config.yaml
n_layer: 14
experts_per_token: 6
d_expert: 128
d_shared_expert: 0
moe_layers: [1, 3, 5, 7, 9, 11, 13]
router_score: "softmax"
balance_loss: 0.00864
lr_router: 0.000357
norm: "layernorm"
tie_embeddings: true
lr: 0.00159
beta2: 0.99
seq_len: 1024
dataset: "wikipedia_en"
Below are experts of layer 9 (counted from 0) of a mixture-of-experts language model. Rows are named router (the router's row for the expert), gate (a neuron's input weights, with its number), up (a neuron's input weights, with its number) and show model dimensions 384-511. Each number is 50 + 10 x the weight over its row's rms, rounded and kept within 0 to 99.
After each expert's rows: a language model's description of what the expert responds to. This comes from a sample of Wikipedia text that the model never trained on.

# expert 23
router:44 35 60 64 52 58 50 22 53 42 54 64 28 46 66 41 53 55 38 52 41 44 37 55 35 46 47 54 57 47 64 61 44 56 54 58 58 72 36 52 56 59 54 44 50 40 49 75 41 56 56 52 52 60 38 48 40 49 65 49 42 71 54 33 53 49 50 36 59 47 68 45 51 38 50 50 46 49 41 62 53 32 56 46 46 60 39 37 50 51 47 29 52 60 37 29 55 52 63 33 45 53 65 62 50 52 48 36 60 39 42 50 56 51 47 56 60 54 50 63 64 34 70 64 52 54 57 52
gate0:55 56 40 64 48 66 56 55 53 73 54 55 47 48 60 53 58 49 52 67 53 56 49 65 45 45 34 47 57 51 52 52 43 45 46 56 37 50 57 48 58 50 44 53 61 70 45 54 80 54 50 50 52 41 37 48 49 55 51 48 42 62 62 58 60 42 44 51 69 51 36 68 64 61 54 52 53 51 37 42 34 61 53 36 60 53 61 48 58 58 59 38 53 68 48 51 55 41 46 48 41 43 17 52 76 46 52 53 45 45 64 50 50 77 42 52 40 55 56 47 29 30 52 39 30 37 51 39
up0:57 45 57 60 39 60 60 56 38 50 50 35 37 51 52 32 54 32 52 52 55 36 37 24 36 52 62 56 46 47 57 27 53 59 69 36 40 61 55 40 50 48 14 34 41 63 50 54 57 58 47 61 50 47 60 48 54 40 56 40 33 68 41 57 52 44 64 35 55 49 48 48 50 51 47 49 51 41 53 58 61 32 35 51 59 57 33 46 60 48 48 57 67 45 44 64 58 45 50 56 40 46 40 75 59 56 69 45 56 55 37 47 50 63 56 34 52 44 47 57 55 48 50 37 38 59 53 47
gate1:51 37 50 68 41 36 54 43 62 54 49 42 54 50 39 46 56 55 50 62 52 48 37 44 51 48 56 46 56 52 36 44 52 61 42 58 60 52 52 44 62 58 60 39 32 53 54 52 58 50 40 39 48 33 67 41 50 59 68 49 58 45 50 46 74 49 51 44 44 49 49 30 70 54 57 47 49 47 73 45 46 53 40 31 67 54 64 62 35 46 48 47 46 48 59 36 58 49 39 32 66 49 39 46 59 64 40 57 34 48 52 48 77 53 49 55 47 68 43 54 51 63 59 41 42 36 63 34
up1:39 55 49 52 49 45 47 53 48 44 40 57 47 49 38 58 47 50 59 62 58 66 42 46 49 45 46 49 60 58 29 63 51 51 52 49 53 52 56 37 40 49 23 41 60 53 55 33 67 62 71 45 47 46 37 47 59 42 52 57 54 52 63 33 44 37 46 67 45 44 48 50 52 45 71 44 39 63 37 43 41 49 50 62 55 39 53 55 56 68 55 59 37 46 47 53 56 46 55 50 42 40 35 64 57 44 74 63 44 53 39 47 56 46 44 58 52 52 70 60 44 58 63 48 42 61 36 50
Personal pronouns he, his, her, she, who, and word starts in biographical or plot narration about people.

# expert 2
router:54 30 36 67 57 53 57 36 43 45 56 24 60 60 57 39 52 60 53 47 37 39 45 50 54 60 51 63 47 56 35 54 42 60 53 45 56 67 49 50 65 46 43 66 73 30 40 52 59 55 40 62 52 29 47 38 62 63 54 63 45 48 39 58 46 57 55 50 48 61 37 39 52 69 35 47 36 67 46 57 51 43 38 38 59 58 60 55 60 55 42 51 59 43 56 46 42 52 46 43 48 62 39 67 49 49 62 42 41 50 51 49 55 41 56 44 66 34 36 34 50 46 43 47 49 48 56 50
gate0:57 32 45 55 53 11 63 32 43 60 46 41 37 61 36 43 60 47 40 36 70 53 51 71 80 55 62 52 49 56 68 71 58 44 52 61 50 49 57 63 48 47 43 45 43 59 56 40 46 48 43 58 47 52 47 49 50 58 52 55 42 61 49 29 70 59 44 43 44 39 44 51 59 49 52 50 51 58 47 34 53 38 33 36 51 41 39 44 68 54 62 49 46 47 36 66 72 53 37 47 49 61 54 55 58 52 40 51 49 44 43 41 49 41 54 39 30 72 49 50 42 41 51 45 47 44 33 60
up0:43 61 48 51 38 51 71 51 46 32 43 52 57 55 45 56 47 63 73 42 56 41 38 54 59 51 59 56 41 41 66 46 50 54 36 58 59 63 44 59 41 61 51 46 61 49 37 57 47 52 42 40 50 44 51 47 34 39 48 28 67 53 47 62 56 69 54 46 66 49 40 35 34 59 42 58 62 42 41 40 45 39 33 50 27 56 50 57 51 58 39 56 41 55 70 44 29 41 51 37 49 66 57 45 42 37 66 52 54 42 54 42 45 46 42 39 47 37 56 45 61 42 47 41 46 52 51 48
gate1:73 46 42 45 43 49 53 47 68 49 53 63 45 54 53 49 47 40 33 56 58 56 43 52 49 57 58 40 53 61 48 49 30 20 64 59 44 49 33 49 55 49 46 61 40 53 57 46 39 68 49 40 36 42 53 59 69 57 48 69 49 63 44 50 42 50 55 57 40 37 52 56 39 54 58 56 56 42 27 63 59 45 51 48 57 67 59 47 56 69 40 35 63 59 59 44 43 53 44 53 48 47 31 42 57 55 43 58 51 49 54 41 63 42 28 38 58 37 48 65 30 46 20 44 48 52 45 38
up1:35 54 41 36 38 53 54 41 48 65 64 38 63 38 51 53 54 46 75 60 52 60 36 60 68 43 47 41 53 57 36 57 42 51 31 59 45 59 42 36 53 28 46 71 38 37 60 59 40 48 55 40 47 70 35 48 47 53 66 61 33 49 57 39 46 51 65 41 45 51 48 62 33 49 54 53 47 58 37 45 41 56 55 52 46 56 35 43 53 41 51 59 48 38 63 37 40 52 47 54 46 54 47 54 48 47 47 57 49 32 30 60 48 35 60 49 82 36 38 57 42 42 47 44 47 51 43 46
Number tokens, mostly standalone digits like 1, 2, 200, 40, in table cells, sports results and measurements before units or dashes.

# expert 4
router:40 46 57 39 45 39 50 49 34 54 40 48 57 52 50 24 42 44 39 63 68 38 46 66 33 31 44 50 56 44 54 49 61 47 53 57 55 57 42 48 56 39 54 35 51 65 60 59 30 36 46 34 43 61 42 54 51 42 74 34 54 75 42 38 60 53 54 52 56 57 50 48 53 61 43 70 41 24 40 63 61 47 63 45 58 50 77 45 41 45 42 50 70 36 52 44 51 41 43 36 49 40 50 61 42 52 56 61 48 36 52 52 49 59 45 74 49 57 48 49 53 50 58 48 54 32 45 60
gate0:53 56 67 40 37 47 58 48 43 69 32 40 60 44 60 47 50 50 43 52 55 38 33 50 45 33 53 45 35 57 41 38 54 65 59 42 57 48 65 52 44 36 42 32 49 38 53 49 43 47 43 40 39 61 50 48 46 50 41 42 52 65 50 66 50 45 48 53 50 62 50 50 56 52 52 44 40 45 34 40 54 62 41 70 63 37 63 69 38 57 43 47 65 47 69 30 65 40 56 61 55 44 44 30 47 41 37 38 77 39 47 44 49 51 43 51 53 51 51 51 31 63 50 42 54 45 48 45
up0:47 67 32 35 56 50 52 41 39 31 48 59 56 44 60 56 39 58 49 44 51 51 52 62 67 53 57 68 60 50 60 52 51 54 57 35 49 55 35 66 64 57 49 54 45 54 66 47 47 40 63 49 78 52 37 59 43 43 55 46 52 43 63 57 43 52 34 49 43 51 52 53 44 58 41 36 34 58 53 61 53 58 48 59 34 47 58 26 44 60 55 63 42 61 38 40 51 59 54 56 49 53 57 64 42 55 48 65 55 46 40 50 58 36 38 50 50 55 40 48 36 44 62 65 44 60 33 60
gate1:67 51 57 46 57 40 43 68 40 62 49 26 51 53 56 56 53 61 56 57 35 35 53 48 55 38 64 53 21 71 61 59 48 59 46 67 34 36 40 40 53 48 29 66 36 43 66 38 38 36 54 51 39 43 44 41 30 52 60 65 37 59 50 23 44 56 57 28 60 45 36 49 47 45 35 57 56 40 49 35 53 56 55 49 48 65 45 44 45 69 40 52 48 53 38 45 48 43 61 52 54 60 34 58 45 30 70 63 49 61 47 35 51 45 51 62 62 36 57 58 45 53 63 62 73 54 46 36
up1:47 51 58 64 56 46 59 45 37 47 67 47 39 41 51 62 57 37 47 51 55 49 40 50 63 61 60 63 67 34 49 49 32 61 63 57 53 48 67 63 29 51 53 54 39 56 28 59 56 47 42 46 52 26 58 58 41 42 52 51 42 43 34 58 43 40 49 59 48 61 57 49 56 39 56 61 52 56 34 48 54 58 42 40 49 53 60 55 62 33 65 44 58 27 55 46 49 61 56 45 47 25 73 62 54 42 53 47 34 38 46 59 68 56 49 53 39 67 57 48 82 18 59 36 35 48 56 35
Inner word fragments and suffixes of common English words like -ation, -ion, -forman-, -oy-, cond-ition, sim-ulator, rec-apt-ure.

# expert 18
router:40 40 52 64 45 54 30 58 51 39 53 47 52 44 44 58 59 42 76 56 45 51 69 45 46 42 41 56 43 45 54 35 56 29 65 49 34 70 57 61 56 47 63 37 64 52 46 63 56 74 46 57 59 48 44 40 35 31 49 49 39 52 43 43 54 36 45 39 43 39 35 40 53 69 47 49 42 50 44 46 33 49 65 53 50 55 41 50 27 56 47 65 60 54 76 43 43 46 53 66 55 28 48 44 24 49 46 61 43 52 49 41 62 49 51 47 58 61 43 46 54 60 54 38 47 46 52 57
gate0:49 51 60 47 45 51 57 51 59 42 49 55 48 56 46 54 50 63 41 41 47 51 69 53 43 51 48 60 61 44 36 28 51 47 51 51 44 42 44 49 54 46 51 47 47 36 67 43 40 59 50 47 68 54 43 47 42 52 52 44 39 40 40 58 62 46 48 45 46 39 40 63 51 56 36 65 64 56 41 53 47 46 61 51 51 43 64 28 49 58 35 60 45 56 46 30 45 36 45 68 55 66 61 52 39 49 49 39 47 47 51 40 53 57 35 44 49 38 31 51 56 61 46 53 32 55 60 39
up0:52 32 49 55 56 48 56 39 55 53 65 50 66 55 42 58 56 40 52 50 46 30 55 47 59 52 60 47 80 54 50 73 62 50 38 47 64 51 38 54 44 39 41 55 45 42 51 38 49 58 52 33 41 53 58 59 31 60 61 54 63 41 41 44 37 56 52 72 29 50 61 47 45 35 67 40 61 52 30 60 39 59 43 36 68 64 45 61 53 41 48 60 60 27 50 43 41 51 52 58 45 49 53 68 55 57 43 55 47 25 45 52 55 56 71 61 53 52 54 39 67 42 50 58 35 37 60 55
gate1:45 51 55 25 58 47 41 39 52 38 53 59 44 59 47 29 69 48 51 63 46 43 79 61 72 60 44 58 44 47 53 62 24 44 35 42 48 57 72 60 55 42 55 49 31 52 46 61 60 36 43 50 51 56 41 57 36 35 56 50 38 62 56 45 55 50 60 37 57 28 50 60 59 59 64 56 41 54 55 69 54 49 69 42 56 37 61 40 51 54 60 50 40 52 61 55 58 53 54 64 72 43 56 54 35 57 62 57 34 58 48 53 41 42 55 41 61 41 33 56 64 49 59 57 66 42 45 36
up1:38 50 59 59 53 48 59 42 52 45 59 40 51 54 41 58 42 50 49 46 43 47 56 59 60 56 60 41 46 58 37 48 45 50 46 62 59 36 48 43 43 62 38 44 48 50 45 45 60 45 54 60 45 46 53 38 53 62 56 69 45 58 49 43 48 34 51 24 55 60 46 61 41 67 57 41 51 57 56 42 81 65 56 65 38 51 41 45 54 58 53 49 48 61 36 57 64 52 56 62 48 53 57 43 55 35 59 54 39 54 76 41 36 41 59 53 61 64 45 43 53 51 47 39 49 37 48 45
Month names, percent signs and word starts in census, date and coordinate text: November, Dec-ember, med-ian, %, W.

# expert 13
router:51 43 55 65 35 43 58 60 54 61 49 41 52 45 57 34 49 53 38 57 67 37 46 42 41 62 52 52 47 36 50 71 52 59 46 48 58 42 38 32 36 49 32 60 56 52 37 48 54 43 34 41 49 70 51 28 45 53 55 66 37 38 65 46 42 46 45 37 47 51 74 61 47 54 51 72 50 19 60 42 79 34 50 53 69 51 45 55 49 37 56 38 44 39 44 41 52 56 53 37 39 58 50 52 65 40 51 57 52 39 51 47 39 64 42 55 57 40 36 47 42 41 52 64 47 42 35 61
gate0:48 51 41 51 50 45 47 63 51 34 46 55 35 51 55 30 47 55 47 55 51 63 40 34 48 41 49 46 56 28 52 53 46 55 52 64 42 55 47 53 52 44 52 49 49 62 41 61 53 42 39 34 44 41 54 57 36 42 44 63 51 31 38 44 44 58 38 30 30 47 49 55 65 60 49 60 47 58 45 44 48 53 43 41 65 57 55 52 59 58 49 38 71 59 39 63 52 39 47 49 61 41 64 49 50 44 57 50 41 40 58 43 34 42 40 66 41 43 59 46 57 44 47 51 51 42 52 61
up0:48 43 65 53 58 50 57 62 64 34 53 54 53 42 53 55 50 72 27 67 53 41 51 61 49 52 36 46 34 48 65 50 51 43 37 48 33 44 51 44 41 54 60 52 60 61 40 38 14 57 52 39 57 53 59 53 52 45 48 55 30 58 29 46 60 52 58 61 39 39 53 66 42 51 59 39 42 54 46 56 62 56 56 41 66 51 77 56 56 53 51 60 38 41 55 59 52 40 46 40 56 50 57 44 37 41 49 54 35 56 73 41 30 50 52 50 54 51 53 57 60 51 51 50 68 59 41 58
gate1:41 55 53 52 35 42 59 35 53 45 63 58 58 57 44 64 56 43 52 44 57 45 59 53 56 57 68 36 63 56 42 50 39 52 52 33 43 51 40 40 52 57 53 56 59 37 61 56 48 22 59 42 50 41 49 65 51 58 70 37 51 59 67 47 34 47 39 34 65 48 54 45 55 51 47 71 42 38 60 34 42 45 58 60 55 49 49 46 26 40 80 41 64 52 59 36 60 66 49 51 52 57 49 38 61 43 43 64 31 41 59 48 43 70 31 48 56 45 67 37 57 53 49 48 48 61 46 56
up1:26 66 57 46 44 37 62 52 62 41 72 58 60 51 41 58 57 53 46 56 62 42 43 43 50 41 53 40 57 58 46 51 33 70 54 50 36 46 37 53 51 27 52 49 52 72 69 51 44 45 54 38 53 50 46 48 38 44 57 41 65 44 64 57 53 51 50 39 38 41 37 34 51 57 49 51 47 37 39 43 63 47 48 54 65 33 31 49 42 54 48 51 56 51 36 39 64 53 66 46 64 45 56 59 62 52 61 59 40 32 62 58 58 64 40 45 52 55 52 49 45 43 56 59 63 60 45 46
Adjective endings like -ical, -ic, -ial, -ative, -ian, often in medical or scientific terms, plus words like American, music.

# expert 16
router:48 66 49 37 72 45 48 60 64 67 62 62 54 57 59 60 63 62 53 53 29 53 61 53 56 57 31 38 61 51 50 73 41 30 44 35 58 53 56 61 58 60 35 54 39 55 55 56 53 42 57 54 59 55 70 66 54 48 40 56 52 37 51 41 26 45 50 58 56 35 44 58 47 54 53 58 48 45 51 57 38 47 43 64 57 37 56 52 64 43 53 51 57 45 44 43 62 52 58 63 57 73 62 29 57 43 48 53 38 56 70 55 57 44 67 46 39 41 56 56 54 61 58 44 29 39 29 35
gate0:48 70 49 41 45 35 56 34 28 57 50 54 43 46 72 58 67 45 73 43 69 65 53 48 28 39 61 33 32 46 43 59 54 45 66 55 65 66 45 71 56 51 45 50 50 52 51 58 57 33 66 61 50 41 54 46 39 49 43 44 49 38 55 63 52 33 56 37 32 45 61 47 60 72 66 40 61 33 46 57 39 49 49 53 53 58 73 60 54 49 51 50 41 38 41 47 44 57 46 56 55 64 47 32 43 59 47 53 48 45 62 65 58 68 45 48 64 29 47 54 63 59 35 46 58 60 50 31
up0:20 51 43 56 38 56 42 32 46 56 37 58 55 47 43 58 39 57 49 44 62 65 62 49 63 35 37 55 31 61 47 59 60 51 56 26 62 47 61 59 48 34 43 32 48 46 53 30 45 60 58 39 42 47 53 41 34 39 60 59 49 56 52 70 36 62 53 47 35 65 71 31 55 46 54 43 36 53 41 64 56 36 64 46 56 43 50 47 40 53 54 52 65 45 37 37 53 60 40 58 40 52 34 27 30 61 54 44 34 76 40 51 53 45 46 63 45 49 54 52 48 49 42 55 63 50 58 48
gate1:55 58 37 28 52 54 67 38 47 64 50 65 64 55 45 49 43 60 70 56 46 45 55 48 35 62 40 42 29 48 50 60 45 49 54 44 52 31 18 67 50 48 64 46 66 48 37 50 51 60 45 60 39 60 38 46 53 48 47 53 36 72 52 40 46 33 44 49 67 58 42 50 43 55 53 35 61 40 45 60 58 33 49 61 44 48 49 54 32 38 64 57 55 34 54 47 59 39 37 20 65 34 57 45 52 41 71 31 56 58 58 51 57 53 50 56 45 47 42 58 64 50 32 51 45 66 46 43
up1:62 46 46 60 42 58 49 38 44 59 53 65 42 59 52 34 40 48 60 34 36 63 47 43 51 59 56 46 62 39 50 57 39 44 67 54 30 42 54 61 47 62 47 44 59 53 52 61 43 46 80 54 39 52 48 48 43 44 47 45 51 46 47 37 57 51 53 55 48 49 51 36 60 56 53 51 42 45 51 41 33 50 56 55 24 36 49 63 47 57 45 43 38 58 68 57 63 57 51 23 49 41 64 74 48 42 51 33 58 67 51 44 44 30 51 59 47 64 45 49 59 58 67 38 57 41 47 50
Capital letters inside acronyms, often in parentheses after a full name, and route codes: (SWHS), (WCC), (WACA), MS 63, NWS.

# expert 19
router:50 60 57 61 27 43 47 50 35 43 51 62 54 50 55 56 49 44 36 50 49 50 57 47 63 45 57 52 59 57 47 57 71 60 59 64 37 33 49 34 54 50 46 56 42 55 48 51 56 70 33 45 44 59 60 48 39 52 36 42 46 37 41 54 54 40 36 53 53 55 65 48 42 48 47 54 56 38 55 40 61 54 52 59 46 67 55 58 48 49 53 51 52 68 59 58 52 83 63 44 32 40 62 52 63 56 47 49 64 57 44 63 39 50 41 56 47 53 64 60 34 58 55 43 34 48 50 63
gate0:54 41 45 54 48 56 54 30 67 70 76 56 37 46 45 63 46 58 33 46 50 54 25 31 73 44 51 40 40 40 64 50 58 49 62 60 57 56 34 61 43 35 61 58 56 58 48 34 57 39 62 52 47 50 50 41 48 56 73 54 38 44 42 45 47 47 47 43 56 70 42 67 42 39 46 37 64 37 48 25 61 49 50 60 63 63 48 48 41 53 60 76 33 59 51 39 62 59 60 46 45 29 48 52 37 35 58 49 66 55 55 55 39 51 39 53 63 71 54 46 49 53 53 42 46 42 55 46
up0:50 45 54 52 52 49 50 55 47 37 67 54 70 49 55 43 48 48 57 49 45 46 54 59 69 42 45 44 57 47 38 55 38 55 47 53 41 65 70 51 45 72 29 72 43 42 38 53 56 43 45 55 65 52 42 44 37 50 61 46 55 38 29 53 55 55 51 52 49 52 51 49 39 42 45 20 45 62 50 57 64 39 47 55 56 49 42 45 56 48 38 49 36 49 53 67 44 35 33 76 53 43 31 69 47 54 57 22 56 59 45 41 54 59 70 60 48 41 42 56 63 47 55 49 55 41 40 62
gate1:45 24 63 65 41 60 54 49 58 41 54 77 48 55 54 33 57 58 60 56 43 54 53 45 44 49 52 58 36 56 51 61 65 46 52 48 34 46 61 49 54 57 55 47 60 46 29 52 57 63 39 69 41 52 54 54 53 45 48 52 30 65 48 26 50 74 51 47 59 44 53 51 46 52 47 55 51 41 52 45 44 50 41 46 52 53 38 44 68 69 54 55 60 46 46 36 57 68 57 39 41 37 41 24 55 56 39 48 41 40 37 46 48 64 61 53 59 53 55 44 51 56 36 48 43 36 21 27
up1:54 30 49 52 52 40 56 60 61 45 58 46 40 54 39 46 57 42 46 67 61 43 49 57 47 34 50 27 54 52 55 51 48 33 45 43 54 52 50 53 34 55 39 65 49 47 56 45 51 42 52 56 48 48 53 37 45 52 60 62 43 50 70 49 49 57 53 54 47 55 43 36 53 41 56 56 50 43 38 62 56 54 58 69 45 46 47 48 45 58 51 57 59 59 48 43 51 44 44 62 64 61 47 56 26 54 55 59 50 56 32 34 54 56 53 41 36 45 46 39 54 50 57 61 54 62 57 50
Middle syllables of Romanian, Spanish, Slavic and other foreign names like Ap-ul-um, Pan-or-ama, Târg-u, often in club lists.

# expert 20
router:49 41 51 54 65 55 59 51 22 58 54 58 55 34 35 59 50 60 47 55 37 58 60 64 48 52 52 55 61 50 50 56 35 28 57 46 57 49 53 42 44 41 54 31 74 49 27 36 39 31 50 49 46 45 47 37 46 43 35 44 60 43 47 53 51 50 38 51 70 51 33 57 67 38 48 65 53 62 73 64 46 51 44 59 48 64 42 53 34 46 59 59 60 62 50 39 56 35 49 53 44 46 67 50 53 46 61 38 67 54 56 63 43 45 71 50 51 53 46 55 42 47 53 45 32 60 54 52
gate0:54 40 53 51 65 33 48 28 34 49 41 46 68 43 56 24 43 55 47 54 52 44 41 42 49 44 49 52 40 53 58 40 37 42 55 50 49 53 45 51 43 51 55 58 57 38 46 54 51 61 56 61 47 35 49 74 45 56 47 44 60 48 44 60 70 51 49 46 36 45 56 34 39 60 60 59 47 68 57 43 61 46 59 57 51 53 51 41 31 34 44 62 46 50 50 56 54 50 56 69 58 32 65 71 75 38 41 47 51 39 51 47 40 54 62 34 44 55 62 44 35 61 54 41 52 56 34 50
up0:52 48 39 50 61 61 42 48 61 49 69 42 40 62 53 46 60 53 47 43 65 48 40 61 50 53 64 62 46 43 53 47 58 50 42 52 53 42 46 40 45 48 61 57 50 50 44 64 57 46 38 55 55 60 32 44 57 61 50 69 49 60 50 47 59 37 53 53 56 72 36 64 58 55 42 45 55 44 52 41 62 54 55 50 59 32 53 41 50 51 46 34 44 51 47 53 38 44 58 28 44 46 28 44 41 45 33 44 29 46 49 50 73 56 33 58 42 48 48 53 60 52 57 48 60 44 55 54
gate1:54 47 60 44 53 51 56 67 64 45 45 48 57 49 49 53 50 57 54 46 64 48 48 52 50 46 64 75 49 56 32 82 55 48 55 65 52 57 40 46 34 60 36 46 57 40 58 36 48 57 38 42 50 36 50 66 46 55 38 43 61 42 41 43 52 37 43 69 48 69 70 31 64 55 56 58 48 51 52 63 52 54 76 59 51 63 43 39 41 49 38 41 39 59 51 49 56 54 43 48 48 49 48 55 54 40 53 54 34 47 53 66 50 53 44 79 46 37 46 60 60 67 33 50 50 50 58 44
up1:48 56 38 44 40 62 63 64 59 54 58 43 53 61 46 32 47 54 51 39 52 45 48 78 49 52 48 60 57 56 48 54 36 46 60 52 51 34 38 70 38 60 21 47 62 59 62 43 44 47 50 48 60 62 35 64 49 38 54 47 56 64 56 36 48 58 57 32 39 52 53 50 48 56 55 39 40 45 35 66 59 52 56 51 52 49 45 55 32 50 45 28 51 58 65 51 55 35 57 37 53 61 49 44 56 48 56 51 32 40 57 40 39 49 38 57 49 49 55 37 45 57 67 53 39 45 61 51
Sports-table and results words and numbers: S-em-ifinal, st-eals, discus th-row, medal, Cup, scores like 2–0, poll weeks.

# expert 10
router:43 52 40 66 53 57 52 39 54 48 48 55 48 71 63 74 50 47 44 53 36 55 57 41 52 42 54 65 42 42 72 43 47 52 50 47 26 37 38 35 45 60 55 69 47 51 56 46 58 59 34 70 65 54 66 48 40 52 52 37 59 38 64 57 31 40 51 62 33 40 52 45 35 44 50 44 47 39 55 61 49 51 51 33 54 51 53 64 40 27 67 42 47 70 57 56 53 42 51 63 43 51 65 41 42 71 41 50 45 44 57 64 37 45 50 59 41 48 49 57 64 40 49 43 20 45 49 47
gate0:49 67 50 44 51 44 77 53 45 49 45 38 62 43 53 40 54 52 54 38 38 53 57 39 43 67 48 40 59 49 36 29 46 67 72 62 48 43 22 69 54 44 55 31 55 65 32 59 59 43 58 73 33 69 41 34 52 38 53 35 55 36 57 44 40 44 57 47 49 56 51 63 54 42 49 32 59 53 47 40 51 61 52 47 54 49 64 49 31 58 37 67 63 60 51 65 62 50 31 56 54 61 53 56 55 53 40 50 59 43 49 54 52 47 56 68 42 49 53 80 41 43 52 49 48 64 54 37
up0:42 54 60 23 55 42 54 75 52 51 51 65 54 57 63 46 40 57 47 36 43 52 41 49 43 46 57 42 59 55 64 45 24 46 61 46 56 17 35 53 33 55 57 37 49 56 41 37 52 64 55 61 30 51 56 37 55 41 44 44 54 51 45 58 50 45 36 50 64 47 59 50 46 51 69 40 42 51 32 44 39 40 39 53 50 51 61 56 51 42 45 41 40 35 41 43 56 39 44 65 59 66 42 59 48 55 48 56 49 34 45 60 61 67 36 60 60 37 46 73 48 45 52 57 49 49 57 66
gate1:44 57 58 29 51 68 43 48 43 42 46 52 53 35 43 45 67 54 51 65 47 50 44 53 56 49 53 37 48 37 64 54 46 48 40 31 26 39 43 43 37 49 52 48 29 61 27 50 51 56 59 46 54 58 58 45 38 49 45 64 61 45 39 54 38 51 65 36 54 49 42 53 41 53 33 32 34 55 53 40 66 49 52 64 75 51 44 56 57 55 35 50 68 65 61 54 40 54 32 40 53 50 30 69 54 53 62 61 66 49 43 52 55 62 49 34 55 43 39 51 77 41 37 46 62 33 48 38
up1:41 52 48 52 48 52 51 42 61 53 49 45 57 45 78 54 33 74 57 49 56 52 55 45 48 61 41 49 43 60 50 46 56 58 34 46 38 53 46 31 39 64 55 37 56 30 55 40 45 44 56 46 28 57 53 63 66 48 41 40 49 54 42 58 48 58 27 54 52 72 43 54 55 39 53 41 36 43 39 58 52 37 66 57 36 38 53 49 57 71 40 58 42 48 39 38 52 69 53 60 44 48 50 41 56 57 43 72 49 47 38 51 51 56 55 46 29 56 48 49 50 69 53 66 46 55 63 64
First names and surname fragments of people in lists, casts and rosters: John, Carl, L-ud-wig, C-oll-ins, Mc, -ville, -ford.

# expert 7
router:42 54 55 40 38 59 64 41 53 39 47 47 43 53 27 57 50 54 47 51 63 41 48 52 60 40 55 45 44 49 36 42 49 68 56 50 50 62 51 47 63 48 39 69 49 42 54 59 52 57 44 60 56 53 38 51 40 45 69 43 51 51 54 50 42 53 50 50 48 56 41 46 50 53 52 42 55 60 38 68 52 41 59 37 46 54 58 45 46 58 67 59 53 55 47 72 50 36 47 52 53 47 48 62 49 42 42 55 40 57 39 61 66 61 43 37 50 46 57 56 46 32 46 40 52 56 55 36
gate0:50 53 50 43 57 68 51 51 44 35 42 50 36 36 43 38 50 38 65 44 41 31 53 40 53 41 36 51 40 45 49 49 56 63 50 62 54 42 60 57 38 43 50 54 64 56 59 59 39 75 45 39 45 53 40 37 46 55 42 44 09 44 52 36 60 64 58 59 60 55 46 48 45 61 50 47 56 46 34 42 50 48 36 50 46 45 53 67 38 68 51 54 57 72 33 72 53 40 31 57 68 56 40 55 44 51 44 75 59 58 58 59 33 70 51 54 45 36 58 50 48 67 34 44 45 51 66 44
up0:44 39 53 59 67 38 36 47 52 56 39 48 55 54 46 59 36 49 42 35 49 71 53 35 32 53 64 52 40 47 50 34 44 43 47 51 34 44 63 44 67 51 52 42 42 47 60 51 54 47 68 44 49 48 56 63 42 43 40 47 73 45 45 61 68 63 55 46 49 52 40 48 51 33 48 54 44 46 59 31 48 48 58 34 51 39 50 45 35 49 63 50 58 45 57 37 43 61 50 62 37 41 56 46 50 42 61 32 32 42 57 47 49 35 62 57 49 41 48 40 53 51 65 44 51 49 60 36
gate1:32 53 45 40 59 46 39 69 46 40 55 52 37 44 44 54 37 48 59 75 56 49 33 40 48 63 46 64 43 52 61 68 64 73 41 65 59 43 56 52 31 68 23 33 62 56 54 42 47 54 65 47 50 49 52 55 48 38 46 61 36 52 37 57 55 54 50 42 34 49 41 63 68 63 53 66 41 66 36 51 51 55 51 55 41 43 60 59 52 57 49 38 53 69 38 59 62 37 54 45 56 56 52 44 42 67 43 51 36 47 52 53 63 57 60 58 48 48 34 48 49 31 54 39 67 32 43 57
up1:56 52 55 50 47 48 54 63 45 62 39 56 38 33 37 39 42 52 47 51 47 50 40 34 52 44 41 55 29 44 42 57 50 30 38 55 59 34 59 52 51 64 39 55 65 39 39 57 58 43 80 47 41 34 77 52 50 37 48 63 69 53 44 53 47 32 47 49 49 48 60 60 62 45 37 73 56 60 46 47 58 35 54 46 46 58 53 61 58 33 42 46 56 41 54 54 57 57 55 37 59 56 42 59 55 49 57 42 44 46 51 45 49 60 49 44 42 38 46 53 62 41 44 54 50 59 55 46
First pieces of words in German, French and other non-English titles, and number starts like 19, 195, ISBN digits.